{"n_layer": 16, "d_model": 128, "n_experts": 128, "experts_per_token": 2, "d_expert": 128, "d_shared_expert": 0, "activation": "squared_relu", "moe_layers": [1, 3, 5, 7, 9, 11, 13, 15], "router_score": "sigmoid", "normalize_top_k": true, "routed_scale": 1.41, "balance_loss": 0.000191, "balance_bias": true, "init_std_router": 0.0243, "lr_router": 0.002, "vocab_size": 4655, "norm": "rmsnorm", "norm_eps": 1e-05, "tie_embeddings": "early", "optimizer": "adam_atan2", "lr": 0.0015, "beta1": 0.9, "beta2": 0.99, "grad_clip": 1.0, "batch_tokens": [32768, 65536], "seq_len": 1024, "train_tokens": 353900000, "steps": 7512, "dataset": "wikipedia_en"}
Below are experts of layer 9 (counted from 0) of a mixture-of-experts language model. Rows are named router (the router's row for the expert), up (a neuron's input weights, with its number), down (a neuron's output weights, with its number) and show model dimensions 0-127. Each number is 128 + 24 x the weight over its row's rms, rounded and kept within 0 to 255. Numbers have three digits each.
After each expert's rows: "mostly gets" lists some tokens that are sent to it at least half of the time. This comes from a sample of Wikipedia text that the model never trained on.

# expert 1
router:124094161164101132157070159128131130083109147106162103144105133141132081115135115112155098118137121151122112122168173106114112095134123077091162120132135138131133123118160162125135131121142148125123118072091118146138108143137161140138150147088118130181084142140079111160166157117102109143092122103121151110090113140106103091101126128140094110123120149135124134121098090105120088146096
up0:107162135101115119156126133123132167134122174170130116121126112203120100110181131143117117110140101092127157121139107101139124112120130132095131145195145123152126150093148145099124139123101146093115108091184130168100165181122120155103146122079107093140126136123142076138177119128166112124114131130149126130122134116128140099155108105156139132134138112113114170185147114112125118133100
down0:116180158100129123128101149100132106145080163146143125135122130136148116125134125104105115144135131115131094088117081123069133146145133119125121137086202120097103152167124112078122125117078145090129155141107137136140133143127107120088163139103196105141181115167112152160096126110123104131125122127103153132108126151170132180120125113131118104135107099139126128142135152110164135106147
mostly gets: " ch", " w", " h", " conf", " sh", " ass"

# expert 45
router:164112165111093139147115134150128121101142125132174151123107131147129119071157145128145121164137151104134126146136151128177121092146112141128155106124123122127213143133100126116127142085113118138141058118111093152156113120119172156142139148107087183157132162147149091131139093098142087141092104161140134140137128091152124115113122127120121095131161141177130122143149101098141132140124
up0:152111141147160084137086144122127073120128144103131102154134124150109134124144141145172136148167128139117108147119129094132127092160149099105154119121106147114125115085133164140141157111123119118141116087109114127120143139087139097142122171117121091163094155102125108150140148124134125110079137153079150112126143094105130130085082155124204091111132157134104128088125140097111072141135
down0:129112144102101098139118070176156110129097137094173131094124115162157133101159132123128109128123111122120115091134140126163115133132102155140110136122137139116104126102177145170135143125137096143127140186124147134138117146133104139117134094115057110112132117102154157156145159128111122161092147133132051118157116168100138180170142083162134127157117095134115114104142146124134122112116
mostly gets: " mm", " Species", " guitar", "idae", "ii", "ble"

# expert 121
router:169115196144145106151097130114118133103124140091150116141121143174128115098165140148165091143138097170132123126106175168116151108150094133088137113154128136107127163106125105143131139124117134130135095127133107132166158162105142166139137183124115116145118165155144128164158131084128146137108080167136158107123116108137110090138119135120122115134110149178158105112147138082146085160129
up0:140089141124107149174118171150099134131154126163133142123113147145135120140158099110145119135142113070150115106123137132104155130123155137143137103143135099130150130102144156136109131121144128169097123138091080153148144161133137136099164169119110178125135089156150136154178102086148117153131148180177108083135152146118145123159065097147165116146134087128121122130109098161146113118114
down0:145133107079192089146187162121154146123099104137171144120172122128152108116158163146153145125101174151129123117155165161105115159157114141139105099134108149134152129118087142121138115144113126141111122125105115059131091118138116130163096134110117129151151169088125125136124143142164120155115101088110101099117101117138104129129175143125117137130095101126148145129120133102070102115126
mostly gets: " towards", " to", " around", " To", " near", " across"

# expert 81
router:134144140144129125164099113110149092144147141119183095133105133146140128095162103145139088175106115163122093159144147115176118089143136131089104098144104165136138120158119109151131120142161116150154116119185110138174141113122158143156160173135102155187125137146125103130158144084086133115108122151102148121160124105108128120112141158144159094128154132155104129095153104121117093106117
up0:128140117119118095168124140121163118131145178116117107129142178104086115140136156165126124175137122132148136120139117083125139136145168099131127120085072146104162142088102118168152114145134128119134131138067092117128146126134155122157086128126116144141071114097117107185121153120140129143128125102132119105148158128136124116127127167151096096119159124132108136189078110098143113146085
down0:110092159130102118145194129140077147125121119138114124103133145114193099149130100096105140129138108112136132132153120105113120154135108181107126141113140164106126121131098129146120139125077075108099112116114147145130117150164112139116166116112107137129155090121115160158115102133115165103172105138162118097160149128106122090098115119073119145113112149083114123110131136077129157148176
mostly gets: " during", " During", "In", "During", " While", " separ"

# expert 5
router:095126128133121063151088114097146156139157126154137158149132128145126128136189084149188095125158141128147149136143131132122162100127113103118135124152125119119164137138143148118115112093101132083117142114134069142142126151128159126144109136112109121182115106156119063147208135100166092136090143120129138118140115118123107121104139141141171102098143121143130140146156100114119118129153
up0:117107132142107101108122123116103110137132131139120144121097186114108138115153089149157058145183154103144111135106130109099103118129143109116141124138135118140157121105138167101198089089125154107135114125142100108121153168141147132155121178135155144142151086139103119109138143111126148145135114125152132157135116106137110100170126187147157109086157094137114149105110127113154075156138
down0:148125111097171165091128115142100136133141141104105136104142133125116117107183124132116099149193137107133147131124104146099083138144124128174160147108131101130129123139080144110131151156111138122140155147091152128118149159114114128166135188133121116117137104177146114114097095180125136103125104137144108143108119145177121077189142131159174149128108121161147107105134156133141115150158
mostly gets: "ić", "lav", "iel", "mann", "č", "van"

# expert 105
router:101112140090128116127084145126146095082185119121140115120094176138126067099139112134146121121138131142147102135169137107101134104135144103082149107176111130129128170105135144109151092107093132140141082104135128148161119143118186143130149175080116119149121155134124122189192128112103129115100138119156146120122080132122123106101135136117162122149126154136155117115146116116117130152132
up0:086113129137125127144121104110151122098124142105160085147126081187103110152140087131136124164126153138081162109135100135113153135134132136137071128131135123126092137094076127139110110156128117113176066146134094133122110097142159119177147155103104126123097112137131135116127119081133123141094134108137124150149183120174130107147144104136105133129130100121134113156158073149126147162101
down0:177138084110158138122147164120143100106128112117137152112115117118115114117140133115119177106126122102147108168131110131123087163081117135127146124193196112116133144134168109144112123127123128078129160168144043117130116115118143125115138179114150142110111124120129152100140139153115136111140170143127118109181116114116131110160132098121120074098096118114133156164130153132140131161134
mostly gets: " G", " S", " R", " B", " L", " T"

# expert 65
router:149074168144149135135067158142110111105182128120140130111103148144146093089140127133144118135117140121126087172110141146138127103144086074077175122139126154137139152127126158126136105147137113125124109111125100173152154140101145111083117170104095126166144143162114151163143147124116082128110135120143153085135087114145112128109135161147133132125136188120127122133135101120093103158132
up0:136148121126149110120141117091152134109122118131125152079110146166129139111154106131129140128139135112174099135154131123157138128157132133103108090119155078141122170103125115134125103141126109075163129109089112144126066089100125154124145151131131104143144130181135115150106157089130111113125119128142117119156098101068096133090068126130080111175166149140122175162107139123122163137125
down0:149096147136159121110081109081158120163160128105112163150097136094148151111134117113147164100146098124150148091127112129122122117122120140156111114081159094158149101139111147129142138146116133118099103147149135154092139121112125181116115153122128112155113124124144136208142136131144045180110144172087163098142153110144126124113122135108123106107134131144137143147124153114129176130142
mostly gets: " g", " rem", " j", " bel", " pe", " ret"

# expert 103
router:125090141126138112168086138118136120131167159137160136132098159164138135136132122164168122146147146119135157154139147113126172113116117064106142131156099140114173134143110074140129139078130111089126087118168111117138109133128130158153086115111120143135114152143058107149169138127134141169081126112110175109154115089131130127109146142152140125128157147184141152131161131135129110152136
up0:175107157124125126126131107110135099108112151104152117147106127141104110112136133091117074177128110096141119150173134130130136137149107158152130180137148162124143132119128114076115129103074117140166149127126069139132100163128119113122096159136116125120173178166132136152119103110129106120125104076096087106091143155126129156150126131140155139106139197135126115122149148102106145127168
down0:154112120148146083123137177103171138110107115156149129166156142107076123104109139136073116099138147126131117109138087135122133101134137121124103146167142129119114104122117140101179125124103130080130119088135112145100174134150148163093139101132172137110142146103146172105152096106113136178139138095154096122111147095132138156135179144148120158133131137143132130163144154123131072166152
mostly gets: " Turk", " Portug", " Russian", " Roman", " Tok", " Iran"

# expert 91
router:153118156117122122154068149110139138150137179143154126138106086114129126151145139157178112110148132133195139128127131109128121087120147103081158145152126152145114167092132110109164148134142124133154120104104118129178119127099117135141129162086119150153097131162126143154173140093146088121101136136147156076136134094131113098143082150113126133128147154162146166136141108117127097175144
up0:103115128132123132135114109131139160122104149149138165140107144150141111151143102102117074137147119138178137112126132103124167111125111146111090086136127107083140138107143154125135107135133191103160167163148116146177143162116137117167116154148126091173128130147138120129178145125125131132111107137117108174137120091095119132125200126176153083135132121161146140070162133116120132111147
down0:163125137129136121111114163141144143186096130116120090118123153197123090144115100091142142110117167130105154144110158136098127181129113144120129114131138147125136139130170122113128123132123139083134127124069115151132134136136146076125098129131135111142119145172156149083129079136148189120137160163130147153061111125152128108113134097164129097104132144116149102115143120125185139108129
mostly gets: " Raj", "uk", "ih", "iy", " Mah", "ij"

# expert 117
router:124109197098162107138107120130107131088158122144186139118123132162123119112142153157161126124093142137139117152120128123145095103175112110127126135184130133140159163140126117133109136110094171121115106112140091130127131142108162123178098141118110157165121137163124107152179104091114137109089098109135154121132099112137131100150135157154147081161178142178110157135134112107124138162128
up0:118121117099144112165115102163127098141142169159100115054114137148105132122148125126131118137122131105092113154126118158160125158106170087128100112151128101134101113147133096111147116128096112159161109093164183120128115169162122160133138149092138127108150121129075170117193151161132108123124099118135130149134112123120131160132094127116139109124118115100081077125116146084135127123156
down0:138143125077127155097132110070091147132110102122124105142136107155122108057157105158129128138107111159130119097150158114142160122154117119148129114154105159151147103133100084106141120106088151111136131148134085099183097140109173156124178100136163121158125128102143132103140134116168109116154155156151109095136143151122125136104100126117114142094109147171126115160158111167110128102137
mostly gets: " States", " people", "ians", " Japan", " Canada", " children"

# expert 36
router:097083156142135123146061149118128078096186118099131127131114151139096090080129157140167108141162142133134086182113160110134161091142122073104104096146111153147137097138167152136121143146148129143131126139115118135142133173128175145139146162089102146179112152123103148148155149107121125136085150134119131113156121128126108123107124150139162102142132126134149155096120127141110113145120
up0:134136116095119100153102143091130104120067137146145138125106126097130122216149135186173126109131180143131119149179126126105148130118180104083111110161084153142118138141149106106119140127078136125102133142088133094159126114096093157155148153105142079121130154116140128149127119127115135122112143106119132128144138125102120103115139130142168151138125113102099145118127138118081128145090
down0:166104138080135111146091135114101099172170117130119098128126092190128075106094123135110133140128121130165123150120119154128120132090155111066097116140135146118154123124102113159129107156110084114108147160161155149147149090137139113109174131099107150104108103096156158116104092140086144134130155142113136126145169161107148139134158107158123116110108158107124096140146150147127137090123
mostly gets: " l", " d", " L", " fl", " sl", " rel"

# expert 112
router:146135163133139129147105148090147131118126163113161107167108136141126096136157118079162112117159132134139150152122148113121120104153168110076144143142116128127134118089100120143125149145138128109132115097118140152177131125110170134128128137104078136164117115130154120145159153108120103139077096165122078147128083104147086162125096154126115086141184139184145094105124113105123107165150
up0:153086159150110106138114127139147131115123134133123154140138139161115147109109121144169125130118081152169121168140140140129140124125111141102187106142140129091090136105149084114115160108098089119138126168127097108166166150144144210167079120108110165135130136152123155159113141148119119108102115105140141132112150141171081128147130188089111141113117117139114147129125154156130162139148
down0:128101120105130130105127124132134112149187136135168160099156096122157168096137106147148136102098162126100137137154123179139105136101141139156146132104127157110112086127101103121120089110137144119134128106151124139127100135140156146087143112133131148085165159133134138113129124160073122211155128143144101120135139144136092109144093155151094109136149136141066171145092104133148152126106
mostly gets: "St", "History", "omial", " vs", "Career", " mm"

# expert 38
router:117151167111124114117106156117104156098118144127184124152132165139124111123151117124176083159163142125144127149157115126128111102165108130143121095162119128086179129117128124137124159134105100133161108103151098151159150118119124150123162169084130131152093166151153114117182139132116089175110118126152129098182133119149114103143126135120125113118173181128124106137100098138112143176111
up0:118147141103113111139139124134150120114145143111135131161083111113120132084135118123134086129173086096151104170144111113159101122111107095141120104151132110140095156156087140161144087125099089086149118143130160123148111105161171131117124140137112162143146179127139165153169177118158106141114094158147175109139120136133074092120141110157182118114117130141084120132140116131137107136094
down0:126168123132119155109184119129098147107133112146081204129128145159122141090113142129122125131136130142143149124120151141149107157152130070171082132124125113104144145122114129121118108126111108131126126109141136077121129096105159147152152110131074179164120129092120145134126143091133133100134087147146125108075116088101077122164128094145106104091110099133145081154123112116141128123123
mostly gets: " Best", " television", " former", "elevision", "umbent", " senior"

# expert 17
router:153104174159104129125091166106186095104174125130170106120091140134106084098125131111152111122157134116149124169156154130142087119135106125109124133120118129138148121109115153117151151148128147141132124115152128136149126166118142130097126152091122151162109153133127149152142150113134117153087116176100156102132075095137095118100098142115139099146167161159159102130100095107114147191124
up0:101109140119090104169106131120092113094162162120162117126105169157113103107178103138158120172141146105116115111140130126136150094139111144101128127140133165129173142141129160122129132129089121109109086104133089145139125160131166155161128103104124114192113141127145074152165135106106103133084126069097117129142159114116126132098145133117120092106131119109139168139121097081124099148127
down0:121119096118105161128104119118150178155142119129135135121084117143102137164105153138110136099113136130125141143092132126118105141068133125140128145122107132175164122160154094090146125151175153137114149144124104143119132121109112194105138134183102158144174127096094098132123161160096158151095145133097100138126121116096141120123132150146131103106122099140122154105159169177180164114144
mostly gets: " Ph", " Bl", "Th", "Pl", " ISBN", "Cl"

# expert 86
router:114116172148120104174106156126129127093144116119145137132126146135111123126143116144158106163153136087174141162128132149124134110168156134086190143141102126153124143090112117169142142101143113139128069093163117175134108148142144113127104150111125141142140132140119084184160116117160094134100137121102142106156097106118111114082144148097155079133115143168119115103135126085119129172115
up0:141137133171154115165125124121205147111128105117131143157117133144110146092141099147194104124142122147114139154124098132140113127139129101089144148121105174104123144146148078064155129201136125143111095151143134159120146096121133121201121146126157107138093134135156133124127119144093150143120134156123152118108115121121109121117115136082126114141118116149157127171139105115130140170088
down0:152154140129089116166238117129130118137161109151137126148144163121145147085096116149125122143163121108120106089139141151141150148154129110142148144102108116163151125113127123146186121117164128135104136112141144167131128095125147138141129115145157179153126123135164176127165137176120152127158117111116140141116119121115163167119144116119177135149105060124139126113119111134120154130114
mostly gets: " has", " have", " had", " with", " having", " includes"